config.yaml
n_layer: 14
d_model: 128
n_experts: 48
experts_per_token: 2
d_expert: 96
d_shared_expert: 128
activation: "swiglu"
moe_layers: [0, 1, 2, 3, 4, 5, 6, 7, 8, 9, 10, 11, 12, 13]
router_score: "softmax"
normalize_top_k: false
routed_scale: 9.32
balance_loss: 0.0115
balance_bias: false
router_z_loss: 0.0001
n_groups: 8
groups_per_token: 2
init_std_router: 0.0135
lr_router: 0.000503
vocab_size: 6482
norm: "rmsnorm"
norm_eps: 1e-06
tie_embeddings: false
optimizer: "soap_variant"
lr: 0.0106
beta1: 0.95
beta2: 0.98
batch_tokens: [32768, 65536]
seq_len: 768
train_tokens: 262300000
steps: 5444
dataset: "wikipedia_en"
Below are experts of layer 5 (counted from 0) of a mixture-of-experts language model. Rows are named router (the router's row for the expert), gate (a neuron's input weights, with its number), up (a neuron's input weights, with its number) and show model dimensions 0-127. Each number is 128 + 32 x the weight over its row's rms, rounded and kept within 0 to 255. Numbers have three digits each.
After each expert's rows: "comes after" lists some tokens at least twice as common just before its tokens as in all text. This comes from a sample of Wikipedia text that the model never trained on. Tokens count by the router's weight.

# expert 13
router:094077137093111130139117140116134175138131113169147166113085087165097158144156107162142079169099111088119109150159073147149119165138136158101079070125152100148133109098108090149083079179161188177195091108107132123128157135138188136114157121106166146095104123125175093084176092107090087069073185122154173070157108144116112109168087143100110089150131147166127138158163182096079176091152
gate0:112169178150079095160178124099142089107192152128168110119147116116131111123158187106097084171114102131134159126150084096128114121120156209101078123109080111164185162167144105141108174198103172137107124138126121137138096106086158031060135082140114139142156116144155088166143120154178110130082162127121133121132133149199069189102145148113124167107128099116163138161075115131155152115072
up0:110145123107181165183128069084134134125162134137149132076147079160113036171131143148118081148116137104108133102184114050138133091088153181135146138119059130130116130163098128143120198137139123153162151189193104152181149098166135094100152093088114134124136134090124141135121185127125155167140127199150157163055114159156198157091149186101106127106100112109125114089172108120102145109124
comes after: " |", "|", " –", "2", "-", "1"

# expert 43
router:095078133095112128138114141113136172143131111170150162115084085160102159141150111168140081172100106087123108155154075147154122163143134156095073071122148098144139107100107098148089083177157186178191099108101130122126151136140192139111158122108168146096103123126181096084181091108088091072074194124154173071158109144117115109164088140096107090155126147172128143159163178095072176093153
gate0:138119152159154131093143129079130039085120128104111116139169011148125142148158123171160075158156129121133093174138117139133156116153104115038103108090134083104116107176129161110119176132121101122163126066114198141138087105141171119056126145170148153119147098103119144117147175124173067078111176122140147150135145137154090155192106122083140145111142135056189167126137144111126138123111
up0:117144165125171114106115147163113135162146104117167120084119092120155133199130078168120143168112121100155127184068100195095148190185141178096174173108152045104097141141106084092178110102178166121112156088106156083134111173124123154086157104175079151127119130110137122108183142128114129119189145156073141175148137125155096156152151153050170188135140131082106109151135106143097152114144
comes after: " |", ".", "|", " for", " in", "==="

# expert 1
router:086077135088114132138116141116137173138132112170148165110090085155100161143157115167139077169102106082123108150157073145153120163140138158098077071126151100144135113100101093144088083177158185180191097107107130123129149136139193141114154123110164150098107127128181091091180092110090090070070190125154169065155108147118115108168091143102112086151127151166129140156164184094074174090150
gate0:133130146087112158148083139142134144133110124100181110118168101157125111112116107133150135145093153103062106171175100195135098147154092176095101108073153098114088127175133090193068115104115149190162157114070167131142172094182110163094164138079126163176134174129193108153188118176104139144081151140127160142167090126113099101104083091189104128142063143098137116087141135131084165102093
up0:132122165108128127117131087152113096125113148133126101108135132158135077178115146165126135100105119052105193185119167102197109097121128199121131155147181099103153125084115138115130101124133085118151173108179139057114128207108120165069176154107148165176104126092109129121119090128110146141157116161082115145119140078154174129199130133146143186097134178120122111052123086128028125149105
comes after: " the", " |", " in", " \"", ",", " and"

# expert 40
router:097079134092116128140115141118136173140132113174146164113085085160100159141152112165134085171102103083126103148168074144149117166138133157103077073127143095145140111098110096141087078169155187181186097113102129116129155139139185140120160123108166147095106120130188096082181091109089079074076188122156178064155108141118114105168089141104105090154119142165131146161168181094079176087152
gate0:114101139117156079098133118138104110174132158125117117118093169107160113176179086179187135134091137119145153114165125219130116091083083069151134115163132093168070147133106123106082134103156160156110077146096116118111157097134124139125134180086147159089182086106133151151219182176123137090066114142153183119155177121177123129122096123089067110127189123136130122190106099104130095149154
up0:110148151067122138134181130131164099128148141082128125122142127197165155175082108040078116144104107095124136159129119182123136165107123162074116143103087085154127087100123183146148116158195138138148177142159129119122115140114160127167091146132178097172117113156163165181111160178179094071115173135098076128041090141085129124162134147095104154089078134068134147066149103128113116110153
comes after: " |", " the", " ", "|", " (", "."

# expert 23
router:090077133088113132133110136117135186138138113171150167110088086155099159141154115172147082173103108091121108144159078146149117163144136159099073073122153100145134112102112092151086082179156180175186088112105128122131157137142190137115150121103163151093103126125173098079180092109081089066072192125149166069153110147117121110168081139102110086148131146165127147161167179099079180092151
gate0:142113125140040099140173104138152166088131110127116095122149049124216099119174120202112130138134141118109162135167172143078141143144151178140123126127135120152166140103128144110099102171081085106117130122110174041098116156161101128138122162161131198089123127112199121177193093166128127117096115143169141112167121191106143132129132142081086128136122188139083088102192080121097130118149
up0:102123119096172104152152154148216151107088123062110117123110069076148085125101125162143111151133101094129129119078100127138097147127155151205175133157146116117152126199105135149089212066122075108147105063119144090110110173085088141114152169118145118084164192144165129170126142127122100158167093151149121069094137140184158167161123124073162137125128161142129074114105126160075148148130
comes after: " |", " the", "|", " was", ";", "'s"

# expert 44
router:115079164065109092133187107086167155121150062151141139154096137179162151131131110166126088129119114158053070146156112144162107162162151140135112119071163159128145132068151094128154109167110158105137079096127089113110145153126146135122132110148152092150138070135181115128175093144129079117062213127163172085211139156141132076157131102112175130085098082168090155154166116126106127107119
gate0:103113084130120105044092142097160125104112128143159148117117096140140101137169117168158126129136175083073076183170169123105220192124143144090165144115134182197144096073135107152117115150165134158141108119153112118191130103149113149171130140190091118154093116135113079137098142109155166113164089122099136104203074145146119161133115131083135168094167116129166062137163123088107154179089
up0:126190139136115134140136110113150094106125158218148120119134091105125133175158167133119145094114172134095141133068161158145077119127175124095082152152030096124110132129092179109124096179151113167110168101084139144124121164102141110124138151110079165059117153109120214057177160137085080121163091154091121171151131098157202091112161154149104136147126151161134140095091093166122119120173
comes after: " V", " H", " L", " Ch", " v", " C"

# expert 21
router:083146125083133080133123107129151183113102097128123138135117122186097128108120144167087104177131106149064103192137131143120097112148157143094091124084172131158070141061077108137122100180108135124113066095106076111179173172179113133094152125142131101100133108072143102093135156147106038117054178165108169129131156093138144141193124137145149125146121092179120178158137189125097176125155
gate0:138116112122148165130161142152143170090083108152084101189098116151122158137163075182100114111108104121134147118141051080120142106147142145098128174084159181121098100107136134138095127092139143154096160156148105078049178167147167089150089088138141101118075160102108105165114139121127143112154180119121173170171109155159167110162113205183134133147118062177079135180124150113092075104187
up0:097144111069122105151092060109113097111181120181137065134146107145082135057103132119165132137165140152117190165135115118145083176111132160135149140108091142082087129108138103154078095101166130172147131071133107123140152143156174149139131147163113144103159207103116104080131116069151135157171174046101103117168100142132141142134143129060139141119080088191084104145077139121153135150204
comes after: " T", " P", " M", " O", " N", " t"